config = dict(
    num_hidden_layers=12,
    hidden_size=192,
    n_experts=256,
    experts_per_token=8,
    d_expert=32,
    d_shared_expert=0,
    hidden_act='swiglu',
    moe_layers=[0, 1, 2, 3, 4, 5, 6, 7, 8, 9, 10, 11],
    router_score='sigmoid',
    normalize_top_k=True,
    routed_scale=2.5,
    balance_loss=0.000573,
    balance_bias=True,
    init_std_router=0.00743,
    lr_router=0.00094,
    num_attention_heads=6,
    num_key_value_heads=6,
    head_dim=32,
    vocab_size=8192,
    norm='rmsnorm',
    norm_place='out',
    norm_eps=1e-05,
    positions='rope',
    rope_theta=4650.0,
    rope_fraction=1.0,
    qk_norm=True,
    attn_scale=0.177,
    tie_word_embeddings=False,
    parallel_block=False,
    init='trunc',
    init_std_qkv=0.0361,
    init_std_o=0.00737,
    init_std_up=0.0361,
    init_std_down=0.00737,
    optimizer='muon_variant',
    learning_rate=0.00784,
    lr_mult_down=3.0,
    beta1=0.93,
    lr_head=0.0052,
    max_grad_norm=0.5,
    warmup_steps=50,
    schedule='wsd',
    decay_fraction=0.699,
    decay_shape='linear',
    final_lr_fraction=0.02,
    batch_tokens=32768,
    max_seq_len=256,
    doc_mask=True,
    train_tokens=267600000,
    max_steps=8167,
    dataset='wikipedia_en',
)
Below are experts of layer 8 (counted from 0) of a mixture-of-experts language model. Rows are named router (the router's row for the expert), gate (a neuron's input weights, with its number), up (a neuron's input weights, with its number) and show model dimensions 0-191. Each number is 128 + 24 x the weight over its row's rms, rounded and kept within 0 to 255.
After each expert's rows: a language model's description of what the expert responds to. This comes from a sample of Wikipedia text that the model never trained on.

# expert 58
router [148 163 162 153 156 160 108 158 104 127 177 155 147 124 129 124 129 121 139 124 128 139 107 104 135  92 125 131 144  88 127 148  74 134 148 148 105 145 132 111 131 145 151 134  95 138 108 107 120  90  95 135  85 166 128  94 125 133 164 118 126 101 161 116  95 105 131 105 114 117 142 120 124 132 111 153 133 171 163 106 140 145 147 148 130 150  83 137 117 115 140 153 138 173 148 173 138 126 147 118 101 156 147  86 158 172  58 116  98 154 151 139 126 113 117 152 132 139  83 141 142 154 113 123 112 188 104 154 125 130 119 136 162 125 130 109 141 162  72 134 121 143  82 155  96 177 147 126 121 129 147 152 135 160 128 101 103 137 111 127 135 112 124 160 143 166 129 155 121 152 142 127 122 151 161 131 128  99  97  90 165 105 158 110  92 130  84 106 161 104 151 159]
gate2 [107 187 133 160 151 128 142 114  89 129 121 156 136 136 161 123 109 124 109 183 170 125 149 125 138 154 128 141 125 135 112 129 162 154 117 133 168 163 155 143 109  69 135  96 102 129 134 140 125 136 142 129 112 194 154 127 127 122 126 156 140 115 134 127 113 109 138 140 152 114 134  97 122 116 115 142 131  92 171 166 106 180 174 122 121 119 126 186 132 170 181  98 152 114  91 123 106  73  73 129 114 139 129 123 111 146 142 110 144 104 134 121 126 146 125 169  97 139 158 148 172 119 131  89 148 102  71 137 130 112 120 171 156 137  84 114 146 145 145 112 124 105 132 124 142 143 137 131 167 158 110  95 180 132 136 136 125 115 115 131 112 139 129 164 106 145 117 116 136 124  92 120 168 128 151  83 122 115 130 140  88 141  92 108 108  95 103 119 147 110 111 111]
up2 [116 159 147 124 100 121 162 113  76 128 139 151 130 127 104 152 176 124 138 115 141 116 168 127 124 151 115  76 184 105 150  69  91 109 163 133 109 134  89 115 122 140 143 138 136 137 126 167 132 125 135 141 106 182 108  94 139 144 129 121 111 139 118 147 147 118 105 135 144 114 127 137 114 126 127 139 142 161 113 170 118 123 145 170 155 146 126 135  97 128 112 125 111 154  93  92 112 141 125 133 174 159 134 118 135 153 102 133 119 118 110  86 157 143 169 104 121 170 125 149 109 101  91 143 128 134 163 138  55 133 149 153 164 156 106 137 117 146 167 133 108 135 120 163 107 124 138 160  92 140 103  79 133 142 119 129  92  90 139 132 118 116 139 165 175 140 175 135 125  94 113 151 100 133 131 157 123 118 138 127 133 147  95 142 184 141 118 136 159  88 185 121]
Description: Dates and month names. Month names and the commas or pipes around day numbers in dates, plus in or on before dates, e.g. In November 2017.

# expert 59
router [119 156 155 177 154 125 161 142  96 119 134 135 127 142 151 114 124 125 116 161 109 130  79 110 113  88 120 128 168 105 118 108  98 195 155 135  82 156 166 131 124 165 169 120 104 151  71 114 182 178 113 133 115 135 140 123 175 149 153 136 120 131 120 152 108 103 114 129 153 100 133 129 131 136 129  90 110  97 131 119 144 140 182 126 135 165 100 139 118 148 123 145 142 160 121 152 122  99 168 125 107 165 109 110 160 128 115 133 113 109 118 144 149 148 103 133 125 130 153 127 144 162 107 108 135 128  99 144  89 124 142 169 102 163 132 138 105 137 111 138  81 164  76 141 110 126 147 112 118 118 141 140 153 104 124  60 117 100 122 100 128 153 150 151 149 137 123  91  98 130 154 132 103 125 106 158 131 107 148 112 127  96 103 167 116 136  98 115 116  91 107 174]
gate1 [117 129 102 143 139 125 187 168 127 108  79 161 155 139 121 112 136 158 143 152 118 112  68 143 158 137 142 151 173 125 118 128 130 154 119 202 132 148 138 118 135 164 153 179 101 131 132 105 164 166 166 101 103  87 114 142 134 114 107 106 159 117 107 148 143 106 146 139 146 130  77 139 132 177 150 150 122 119 161 140 126 172 111  92 140 134 148 137  88 109  89 122 130 110 141 131  98 115 126 134  84 136 151 128 136 148 158 141 141 114 120 111 144 135 110  95  98 126 146  91 112 175 139  87 104 115 171 117 162 110 108  92 107  97 132 125 115  91 146 159 103 130  88 159 120 164 123 129 134 195 146 129 111 134 162 139 121 115  94 106 131 104 177 137 129 120 111 139 116 141 107 113 141 143 110 135 126 110 113 116  76 119 140 137 130 149 127 152 125 131 101 108]
up1 [130 101 139 132 145 138 134 125 117 164 158 125 128 124 130 173 129 127 108 114  73 134 138  96 105 149  89 150 103 133 121 101 116 135 119 124 101 148 155 128  95 156 159 104 122 149 135 134 171 150 122 121 120 126 117 132 130 107 114  85 141 143 107 189 142  83  80 144 113 139 139 121 135 112 153  99 129  81 118 129 137 118 155 147 153 167 183  92 177 136 141  94 111 121 116 122 156 141 136 124 161 121 147 120  91 125 138 135 117  79 157 136 140 161 131  94 132 137 114 127 142 125 136 124 135 132  68 116 128 139 166 106 110 112 145  99  91 129 103 169 151 131  92 132 140 106 132 127 110 133 151 108 140 109 142 104 112 128 122 109 137 158 156  82  75 140 195  87 123 137 134 123 123 122 175 127 112 110 127 175 162 133 160  97  95 141 190 152 134  73 152 156]
Description: Word-initial stems and headers. Opening pieces of Greek-derived or technical words and heading markers, such as phot-, aut-, mon-, mechan-, and ==.

# expert 40
router [153 132 128 134 138 146 163 124 107 151 148 149 107 150 175 152 155 120 120 124 140 117  93 104  86  73 107 135 140 154 121 115 127 151 145 135 134 175 130 118 154 183 127 116 114 144 121 125 180 130 114 121 117 152 180 131 140 124 124 133 160 123 120 118 123 141  87 144 147 124 137 149 141  94 153 138 149 141 139 110 163 141 159 131 170 146 110 131 107 142 135 132 125 165 172 154  91 110 132 161  66 163 152 130 154 141  66 125 102 118 107  91 128 131 118 145  92 124 111 130 156 136 152  97 132  93 108 133 107 102 126 160 130 139 134 130  75 156 152  98 147 182 127 143  97 156 124  94 122  83 176 142 161 130 105 123  95 111 120  83 115 143 116 142 132 120  76 117 121  82 189 107 144 154 142 118 114 102 117 121 125 140 107 128 118 121 185 121 134 117 113 147]
gate0 [139  87  83 140 143 105 122 125 105 139 105 115 152 202 141 152 125 103 131 117 119 114 104  86  93  85 137 108 125  98 155 118 113 164 112 128 159 125 167 121 119 121 130 130 130 134 133 129 128 172 128 165 107  73 135  85 162 137 114 146 149 127 139  85 120 134  97 164 121 114 106  87 144 126 113 115 143 122 106 132 120 126 137 107 151 162  97 141 136 146 106 152 141 119 110 114 135 140 119 140 152 147 129 110 118 120 105  92 129  90 108 116 107 125 154 176 117 112 163 138 138 122 151 137 132 166 124 137 153 131 141 130 118 174 128 147 154 122 132 185 143 128 146 137 112 129 127  54  47  96  97 154 143 105 100 120 132 100 137 133  80 154 113 128 115 110 116 134 130 140 133 123 128 146 127  65 123 138 111 161 147 121 141 187 122 125 129 132  68 169 118 172]
up0 [123 108 146 121 113 105 122 138 125 122 113 154 115 160 154 119 113 116  95 168 156 121 141 105 143 119 128 157  97  79 141 121  82 133 138 126 125 113 168 117 114  95 105 153 170 150 132 117 106 136 179 175 116 125  77 129 169 141 101 120 138 142  97 192 145 134 120 143 149  78 133 116  98 133 111 111 113 104 133 115 124 138 105 134 147 117  78 131 136 128 110 140  99 115 126 181 148 133 147 117 131 116 128 159 165 153 132 160 120 179 154 109 113  97 120 140 154 132 120 132  81 116 155 151 135  78 119  70 119 103 157 116 143 137 111 138 152 125 102 192 138 124 109  98  91 140  88 121 115 109 162 146 124 163 108  88 108 133 167 159 121 109  90  95 145  95 161 116 128  91 122 130  93 106 169 116 123 160 132 145 143 132 129 146 124 151 140 136  94 156  96 118]
Description: Word-initial stems. First pieces of longer words, often scientific or technical, such as mod, sol, prote, log, agn, which are completed by endings like ic or al.

# expert 48
router [151 178 158 115 122 100 128 119 113  74 136 142 141 127 140 158 145  96 158 132 104 143 129  71 113 103 101 110 159  97 140 135 136 120 163 127 105 129 133 143 144 155 137 151  93  97 126 168 173 120 107 135 114 127 153 118  63 140 144 146 128 115 146 129  70 115  90 145 134 120 120 147 143 139 133 157 165 154 151 121 143 133 139 165 182 149  95 149 104 123 118 111 143 139 144 171 101 102 156 124 118 170 164 126 134 219 118  91 120 120 150 120 102 119 102 117 106 135 135  95 167 187 130 106 138 149 107 144 105 116 104 152 159 119 146  93  96 167 105 125 125 134 114 147 121 120 126 137 128 126 104 117 141 133 141  92  66 147 137  86 140 151 124 135 102 157 134 150 120 140 171 136 121 141 156 120 141  94 134 100 124 113 125 104 120 170 119 146 125 115 144 144]
gate18 [114 119 142 124 128 142 153 192 167 186 123 119 118 124 158 173 162 105 136 116 119  98 147 133 167 112  88 143 135 149 143 113 118  92 112 109 146 135 112 107 146 129 126 130 130 122 119 103 115 143 166  89 146 140  87 170 153 161 133 151 119 138 144 103 138  84 119  91 166 163 126 112 125 164 136 112 159 137 143 113 171  96 123 133 126 152  93 169 112 146 107 162 129 128  99 119 104 111 149 138 152  95 138 119 123 166 128  99 112 125 157 143 126 172 116 125 126  93 125 148 108 153 147 123 131 120 120 113 109 110  83 120 126  79 137 114 108 183  94 103 117 160 127 190 117 118 177 151  96 168 119 175 146 135 139 168 152 169 118 158 144 113 126 125 113 186 136 163  94 133 118 131 130 114 122 151 125  84 151 109 129  88 139 130 116 140 152 129 116 126 114 153]
up18 [130  95 146 120 154 114 174  90 128 136 135 158 136  75 141 157 112 113 123 114 137 152 124 175 130 146 113 128 121 144 125 137 133 120 129 111 150 121 127 124 145 122 130 109 132 138 151 146 126 128 126 134 136 115 158 171  94 166 141 125 109 148 135 122 134  69 122 151 143 131 145 138  77  81 105 137 113 146 119 104 117 148 126 161 112 122 154 115 110 122 154 114 143 130 133 140 163 151 124 146 192  98 113 144 162 128 110 126 152 113 106  95 154 146 130 102 145 119 109 108 152 104 190 136 173 143 126  74 118 186 127 165 105 155 109 133 144  97  53 164 141 140 109 143 140 144  96 149 176 122 130 161  95 137  88  94 139 120 126 160  98 103 126 134 141 155 135 126 129 126 105 118 116  89 112 150 162 163 135  89  91  85 119 172 102 108  88 152 112 113 113  95]
Description: Sports results wording. Words and punctuation in sports match reports and results tables, covering MMA, tennis and racing, such as via, won the, Win |, scores.

# expert 6
router [144 173 158 134 126 155 168 127 123 121 153 127 170 139 156  96 113 144 107 206 149 142 114  88 137 110 125 132 137 121 108 123 114 125 146 137 147 109 150 170 161 147 153 107 131 162  96 122 144 118 133 133 131 163 160 140 104 156 160 132 118 136 122  97 102  87 145 170 122 143 109 123 147 133 148 159 129 134 143 136 152 139 146 171 171 144 127 151 127 118 103 100 143 175 165 126 133 103 158 161 106 165 128  76 137 159 102 108 102 135 132 124 145 106 105 138 160 168 106 132 191 157 127 120 129 122 149  98 120 146 130 164 116 136 117  89 102 136 122 125 120 155 106 114 138 159 105 122 125  87  89 163 137 141  85 111  75  97 118  97 120 152 112 127 127 162 117  93 142 124 153 134 143 153 124  88 101 110 138  56 135 112 125 131 112 148 109 104 151  89 148 131]
gate0 [149 109 117 110 163 135 120  88 141  93 166 124 168 133 146 101 120 177 130 161 112 132 159 102 150 152 143 108 113 121 123 123 162 120 145 111 125 115 163 128 129 101 130  92 105 136 129 136 106  96 104 105 126 153 116 141 140 150 165 107 110 132 121  63 142 156 163 128 150 150 133 164 146 156 155 138 137 135 117 138 131 135 109 143 147 158 121 142 118  81 140  79 121 160 145  97 109 127 153 157 119 171 156 134 117 166  99 116 121 187 145 105 123 127 143 145 102  88 118 127 118 146 132 146 146  92 150 127 117 120 118 159  94 121  93  76 142 145 139 119 128 124 127 131 140 138 105  90 164 138  85 131 152  40 119 134 120 165 135  84 131 142 187 147  95 137 153 125 141 112  94  89 128 113 137 153 140 122 163 101 134 140 140 110 165 166 103  81 152 124 147 125]
up0 [144 130 157 119 144 108 125 153 120 139 113 141  97 122 193 162 150 172  99 112 156  99 143 147 112 147 122 131 119 134 185 130 140 120 132 116 131 109 152 122  86 141 154 149 136 120 166 175 124 111 102 125 103  89 154  79 112 153 106 142 115 184 118 106 128 113 112 182 129 160 131 131 168 112 132 111 130 152 103 146 163 129 152 151 126  81 102 116 108 160  88 108  89 124 103 123 116 133 153 122 152 137 165 118 133 145 144  93 174 119 135 110 130 120  90 135 154 167 148 107 127 107 152  83  87 148 136  95 128  73 162 136  93 136 135 120  78 152 122 102 168 113 138 119 100 104 137  88 157 158 130 137 109 137 100 103 123 133 123  88 140 150 141 147 162 127 132 169 136 125 130 129 130 158 160 146 141 133  88  86 164 142 144  84 140 133 124 117 126 102 120 123]
Description: Latinate word stems. Opening stems of Latinate words that take suffixes like -ation or -ate, often after his or the, such as particip, opportun, elimin.

# expert 29
router [116 152 104 148 143 154 155  98  78  87 124 168 111 150 177 130 114 127 153 109 156 161 129 113 113  67 122 132 129 123 155 152 155 156 166 129 105 131 168 103 133 158 155 169 100 118  99 152 159  96  87 131  90 138 110 126 142 140 144 121 143 143 144 146 116 148 129 132 123 148 146 108 122 152 126 134 156 178 160 101 148 106 146 128 124 139  89 131 100 120 134 108 159 161 117 152  89 111 148 128 120 152 139 104 120 169  77 132 112 142 104  95 121 165 125 145 133 137 113 140 141 137 168 159 161 141 101  98 106  94 121 138 151 104 126 156 117 144 110 148 122 108  99 125 115 114  85  99 159 104 162 166 129 149 127  77 119 112 136  79 117 149 129 150 139 172 126 118 170 135 140 151 136 114 169 109 112 117 136  86 115  50 134 137 104 150 136  99 112 122 136 114]
gate1 [154 140 128 112 152 151  83 127 107  89  88  89 121 139  86 116 130 124 175 157  93 107 117 127 144 113 155 117  88 141 120 146 143 150 156 131 139 129 155  83 115 155  94 140 113  92 113 138 123 110 135 111 126  75 138  94 112 121  89 134 134 120 113 189 119 148 134  98 151  85 139 108 151 104 129 115  96 143 150 113 158 130 136 109 138 112 134 120 132 155 116 153 145 175 129 157 143 101 155 128 139 104 122  87 116  91 105 132 144 126 120 132 132 147 166  94 112 161 125 102 138 109 111 118 104 110 106 109  92 126 164 114 129 124 156 138  68 130  68 127 113 142  95 143  97 164 120 120  85 118 115 126  79 108 122 182  82 108 118  82 125 157 114 128  95 119 117 112 137 155 111 165 116 154 141 122 124 113 136 123 149 138  98  75 135 153  76 134 148 157 145 117]
up1 [103 125 174 115 111 120 113 146 123 155 132 143 144 124 133 141 130 135 105 112 160 109 105 112  96 141 132 166 153 133  99 134 146 110 175 138  98 116 130 140 149 145 185 146 133 134 159 181 167 148 123  98 136  88  85 110 178 160 111 104 113  85 108 198 133 181 167 169 140 116 133 108 122 125  87 101 130 177 146  84 130 145 147 117 140  98 125 139  79 159 130 124 135 112 100 113 122 138 124 142 129 132 131 113 135 161 121 131 123  91 139 137 122 157 153 124 120 119 101 125 125 131 134 150 127 148 140 153 108 160 171 136 148 103 150 148 176 172 130 117 132 120 106 138 152  83 130  99  98 119 116 107 130 169  80 148 141  91 110  89 144 116 152 139 103 166 149 148 158 124 143 137 114 111 148 138 183 156  82 120 125 111  84 124 113 131 118 120 109 152 147 121]
Description: Years and dates. Digits completing years after a leading 1 or 2, plus month names and day numbers, such as 1969, 2011, March 20.

# expert 49
router [132 131 150 155 131 115 169 120 133  85 137 119 143 159 182 113 147 132  91 141 132 140  83 123 118  89 141 137 137 113 141 108 106 148 160 148 110 118 159 116 138  96 184 111  76 118 107 142 158 147 124 147  38 145 131 122 106 139 136 172 146 161 135 148 112 120 120 140 135 118 120 124 152 155 130  91 176 124 112 132 168 139 132 120 172 135 104 137 141 103 177 126 130 159 150 151 126 143 165 133  76 135 130 112 170 149 112 109  94 120 179  85 105 136 103 139 170 105 116 153 155 133 144 148 133 169  88  95  96 108 120 113 173 134 132 104 139 136 118 153 129 144 160 155 111 142 138 164 134 112 137 140 110 103 117 118  91 115 116 115 123 115 135  99 108 160 123 125 120 131 150  99 158 120 102  78 124  92 162 108 145 108 133 151 123 136 119 115 108 102 173 151]
gate0 [170 153 156 124 177 118 145 104 130 153 154 153 161 170 164 180 148 116  99  76 140 131 111  98  88  94 145 130 108 118 108 109 184 129 123 116 141 152 137 124 123 124 123  68 123 116 112 167 119 107  83 120 136 153 110 134 132 137 128 128 113 121 137 159 126 155  93 116  64  90 128  80 140 143 119 128 115 127 144 106 139  97 131 130 157 101  95 127 166 139 130  78 129 106 113 147 145 110 112 126  95 150 163 121 129 106  93 104 149 135 110 122 134 153 113 130 147 138 114 131  91 142 161  87 134 157 120 128 151 102 107 131 184 110 119 160 141 102 127 131 142 125 145 106 140 147 100 146 146 100 121 156 115  97 135 160 187 136 157 152 104 109 107 128 131 147  89 136 153 100 124 109  82 135 141 203 124 156 139 103 130 156 117 143 144 120 130 138 160 149 141 140]
up0 [147  95 154 145 142  86 130 109 124 123 108 155 132  87 109 127 120 189 141 136 143 150 122 100 144 165  85 120 120 126 138  96  78 171 169 152 137 113 111 151 160 147 160 144 133 110 130 140 141 163 133 111 140  84 143  94 206 113 127 149 126 125 134 153 160 123  97 128 117 106 125 147 110 115 174 146 121 126 106 121 117 118 155 137 121 167 152  76 124 127 115 136 133 153 157 126 134 118 104 103 139 127 153  98  87 117 144 123 150  98 109 138 109 148 107 116  88  95 142 126 157 121 125 112 121 138  67 146 143 127  80 130 127 122 169 166 114 124 115 115 155 144  99  90 143  99 127 118  88 144 139 106 140 146  97 126 119  86  98 131 106 126 103 150 114 144 187 163 108 152 136 132 115 161 132 155 119  76 152  86 173 105 142 143 144 123 109  99  99 104 131 111]
Description: Word-final pieces. Last piece of a word or name before a break, such as -er, -s, -a, closing quotes and parentheses, footballer, singer.

# expert 42
router [144 131 163 151 138 169 126 142 110 122 154 190 129 146 135 149 132 122 132 120 156 199 132 102 119 114 108 150 128  94 180 135 127 141 147 160 103 122 114 131 161 129 138 119 117 148  87 160 152  72  87 129 136 106 126 146 102 146 152 135 116 142 139  81 105 113 122 151 134 125 109 151 134 109 125 126 147 143 161 136 157 114 167 150 144 126 110 126 116  86 159 139 130 126 165 128  72 127 134 141  65 162 111 137 148 156 111 131 111  85 175 139 138 145 104 130 126 117 114 108 125 144 165 134 138  97 129 161  88 116  74 155 132 136 146 126 116 197 138 136 128 146 142 108 143 124 129 141 126  84 152 137 154 111 109  93  79 112 130 134 116 148 133 157 107 145  70 158 104 118 136 116 135 161 131 138 151 123  98  92 174  77 108 123 111 111 137 124 107 120 111  95]
gate0 [173 122 154 154 127  82 102 133 141 175 138 160 121 170 129 138 124  97 112 111 128 136  99 117 100  93 160 136 155 130 133  58 129 139 127 162 132 138 108 133 115 189 128 103 118  89 128 163 131 167 107 145 134 132 158 145 136 124 131 113 116 139 189 107  84 122 142 152 147 128 110 140 125  91 128 165 125 136 144 143 129  91 144 126 137 100 135 110 132 110 115 120 148  96 129 128 140 151 141 148 145 132 112 111 113 119 127 119 132 119 162 147 134 164 133 119 166 133 113 150 107 115 155 173 167 125 106 144  96 118 115 177 118 150 121 150 121 141 116 185 122  70 111 129 125 143 146 142 154 125 128  87 175  97 135 162  82 120 137  80 135 137  90  97 127 112  85 127 163 139 103 125 122 125 143 165 119  94  97 134 155  96 107 164 104 132  73 100 140 153 108  89]
up0 [151 119 125 152 133  94  87 115 121 164 162 148 149 151 132 175 168 150 143 134 146 133 146 125 188 121 101 137 104 102 103 120 108 133 104 159 104 134 159 110 130 165 153 109 107 127 132 126 107 141 106 161  98 111 121 113 105  98 101 121 144 145 125 120 125 110 125  84 147 153 124 126 116 148 100 112 131 135  88 107 133 137 139 168 131 156 176 113 116  80 108 148 146 132  89 112 147 134 109 155 154 162 152  92 117 124 112 166  93 111  83 134 178 179 138 100 131 111 148 127 127 167 117  95 142 147 118  97 151 148 146 150 126 141 119 137 137 111 129 108 121 119 140 161 113  97  95 157 170  94 111 103 108  77 141 156 140 136 147 109 151 119 148  63 108 165  90 164 184 162 111 104  94 135 140 137 112 136 127 121 122 155 152 113 169  90 127 116 123 130 152 149]
Description: Verb stems after subjects. Opening pieces of past-tense verbs right after a subject or to, such as belie, conclud, am'algamated', cons'isted', dec'lin'ed.

# expert 57
router [122 121 102 140 183 132 180 136 103  82 158 162 108 141 123 143 129  86 113 162 131 157  91 111  89 123 139 134 141  84 149 116 139 158 153 142 121 114 125 138 130 142 180 153 125 133  56 101 151 127 101 172 122 120 162 154 121 140 131  99 134 110 118 109 132 123 153 122  93 138 123 169  89 180 159 147 163 121 144 116 114 136 140 129 175 138 136 156  86 108 127 141 103 162 129 142  85 132 151 151  97 172 147 135 127 159 125 105  53 102 134 113 126 154 144 148 159 117 143 145 149 148 115 155 173 147 129 126  96 129 117 102 152 124 136 160 148 135 100 131 142 124 101 131  86 146 114 109 129 119 126 131 109 123 106 138 111 121  92 137 128 180 104  92 103 123 128 131 151 144 146 128 173 142 136 102 120 110 128  84 137  76 127 126 136 103 108  78 134 129 111 132]
gate1 [170 113 132  62 117 144  69 157 122 126  82 143 141 107 116 151 111 113 112 118 120 175  80 129 126 149 138 144 130 132 114 151 136 123  93 106 112 105 113 125 109 133 102 112 134 122 135  81 134 123 117 126 120 108 129 142 150 125 114  96 165 126 142 127 147 141 108 119 130 128  96 145 129 134 139 106 156 113 160 145  93 136 137 122 126 123 135 133 115 115  89 147 131 159 107 137 125 138  71 133 115 126 182 151 118 111 163 126 110 117 110 107 113 130 157 145 159 139 170  83 120 146  85 121 113 149 103  47 126 110 160  80 123 128 138 117 122 126 113  77 104 138 133 148  90 155 116 148  97 116 110 152 108  96 135 132  66  87 121 157 149 170  96  97 145 123 106 149 133 134 141  88 120 136 164 134 122 136 141 105 147 137  81 134 180  95  85 116 147 172  99 115]
up1 [158 141 119 113 120  95 158 146 124 106 125  88 152 109 128 145 144  91 143 118 108 108 120 107 175 141  94 171 130 125 100 119 139 139 110 139  55 123 127 129 118  92 137 121 177 138 139 112  93 142 136 158 145 129 113 133 138 127  75 121 160  93 175 145 113 165 111 117 123 115 153 150 135 126 126  82 162 132 115 156  86 118 110 118 106 145 151 142 114 122 118 144 145 103  93 114 102  99 162 110 168 101 122  87 172 143  86 179 213 102 114 139 155  89 128 122  95 171 127 128 159 121 132  95 118  86 132 122 129 127 101 175 114 150 138 111 134 138 100 116 118 122 119 148 159 131 144  76 106 158 153 136  88 119 136 123 159 140 158 150 133 112 108 113 106 149 128 136 107 159 157 133 133 112 104 115 116 124 145 133 105 141 121 127 140 147 176 142 116  92 149 108]
Description: Organization name words. Capitalized words inside names of institutions, parties and societies, such as National, Democratic, Society, College, Sciences, Railway.

# expert 32
router [142 123 114 192 130 149 134 109 125 108 120 133 150 120 162 116 108 113 119 138 141 136 145 117  98  54 148 178 149 112 149 141 145 133 162 168 102 157 159 107 185 166 159 153  74 108 107 130 162  90  96 150  83 160 123 123 146 143 143 129 174 170 154 143  96 122 161 107 108 150 134 122 108 115 152 134 147 128 175 137 126 138 143 125 130 173 110 190  68 139 163 114 153 149 125 137 111  95 148 118 102 160 136 118 124 168 109 125 111 130  88 108 119 139 111 132 150 121 144 124 166 139 121 149 111 155 126  92 108  98 105 146 125 126 136 116 115 139  95 140 118 109 137 155 104 131 145 124 163 124 141 115 140 146 124 119 141  89 147 131 123 163 132 157 108 150 118 146 154 153 144 115 156 125 153  97  82 116 152 103 160  95 148 125 147 107 160  91 134  96 117 125]
gate2 [125 159 132 137 135 132 132 174 139 167 116 125 136 128 126  97 117 158  86  94 126 126 105  68 120 112 117 119 129 127 136 127  80  94 163 207 104 157 145 117 136 128 141 135 122 113 141 123 130 161 103 113 118 149 121 110 122 150 132 140 155 108 160 112 102 138 158  80  84 132 120 155 129  81 185 100 133 109 186 139  94 142 108 131 130 150 147 105  98 118 134 167 179 129 137  88 120 112 121 132 162 131 136 104 133 126  91  84 133 171 119 131  93 167 147 180 113 111 123 137 171  92 106 113 133 134 124 125 123 126 146 121 117 157 119 125  95 160 102 119 156 102 167 155 117 146 121 105 118 116 111 107 122 184 107 140 106 137 121  73  89 162 117 121 180 122 156 154 130 139 155 110 110 135 120 138 125 145 179 134 152 120 122 118 115 139 120 108 139 134 157 121]
up2 [115 174 154 100 130 142 137 167 128  98 117 172  92 125 152  93 147 155 155 112 124 109 144  91  82 163 102 113 123 163 151 137 108 128 132 142 112 118 131 181 131 184  88 132 102 138 141 149 115 100 130 129 121  76 115 116 182 138 151 156 185 120  86  81 121 125 121 127  90 136 161 157 121 139 152 143 136 173 141 118 151 113 112 107 130  90 127 110 190 125 118 125 102 119 147  99 125 119 126 117 127 131 173 118 178 155  85 123 145  98 145  94 109 123 109 150 148 105 168 161 151 103 142 149 125 152 145 133 125 115 137  85 146 157 137 105 102 131 118 102 103 143 132  99 149 115  91 141 175 122 142 126  93 103 120 125  97 129 109 135 143 104 133 181 130 141 143 148 153 166 154 116 173  99 131 148  99 135 122 106 135  95 108 128 131 150 105 138 133 113 125 129]
Description: Time and transition phrases. Sentence-opening adverbials and time nouns such as However, In addition, at the time, season, century, and year digits after "1"/"2".

# expert 61
router [ 97 163 112 174 155 171 118 118 107 106 127 176 140 112 157 156 124 132 101 115 139 130  92 133  99  96 133 163 144 135 124 156 120 150 145 183  95 146 184 152 144 156 178 142  94 101  62 121 164  98  74 153  97 128 133 152  96 130 126 115 154 150 138 110 129 105 112 121 134 125 142 144 107 156 134 121 131 129 162 108 183 150 141 122 153 166 109 123  69 115 116 148 153 129 133 181 112 122 163 129  86 137 139 141 158 139  70 142  97 143 157 127 113 111 114 115 123 139 108 169 139 148 106 100 125 157 107 126 132 144 127 129 125 135 114 153 126 133  90 140 117 121 125 123  99 168 111  87 145 100 136 109 121 134 135  94 108 135 119 124 119 176 129 127 119 139 102 142 114 123 161 116 119 144 101 105 128  78 163  95 139  73 131 110  98 148 141 118 149 142 118 139]
gate0 [105 142 149 162 155 121 122 143 136 194  92 115 118 133 142 147 125 135 151 131 141 164 115 135 108 135 128 168 114 126 106 132 133  98 102 207 136  98 141 137 124  86 134 152 119 149  85 159 168 122  89 182 131 131 132 121 146 136 106 109 153  94 120 131 157 145 161 135 137 143 142 163  79 106 133 132 107 124 126 124 133 130 108  97 101 149 115 119  86  88  64 125 133 142 173 158 141 153 141 137  80 130 147 154 129 130 118 125 103 135 164 144 120 105 138 130 150 122 136 112 142 138 124 140  97 138 117 112 128 144 103 138 137 132 140  89 141 117 150 119 119 129 106 119 154 144 135  91 139 156 138 106 120 161 114 140 134 119 125 104 122 168 114 104 150 122 144  99 118  93 101 191 158 116 120 112 169  99 169 122 108  88 114 130 123 185 124  75  81 114 151 187]
up0 [122 110 105 139 121 113 110 140 123  83 171 143 120 113 134 109 101 129 118 145 139 118 121 137 148 117 137 105 126 138 110 124 112 183 118  95 111 144 149 143 111 134  91 132 127 152 108 198 138  86 140 126 121 108 108 117 164 116 120 129 156 194 136 124  90 109 134 149 150 167 136 108 121 129  93 153 115 106 146 101 162 164 137 145 138 122 106 105 132 151 122 132  80  89  87 101 139 116  90 143 141 109  70  97 172 108 137 175 191  88 145 128 153 153 128 132 148 149 114 169 146 112 166 164 158 125 183 103 107 122 132 146 110 180 134 169 109 165 135 131 120 123 131 105 120 128 118 131 166 121  95  87 122 116 152 162 134 136  72 154 150 117 110 143 127 103 113 154 127 115 148 129 171 150 106 160 152 115 136 116 102 136 125 126 119 140 108 120 124 144  93 114]
Description: Language and scholarly nouns. Nouns for systems and fields like language, word, theory, movement, -ism, -ology, plus endings of place names on disambiguation pages.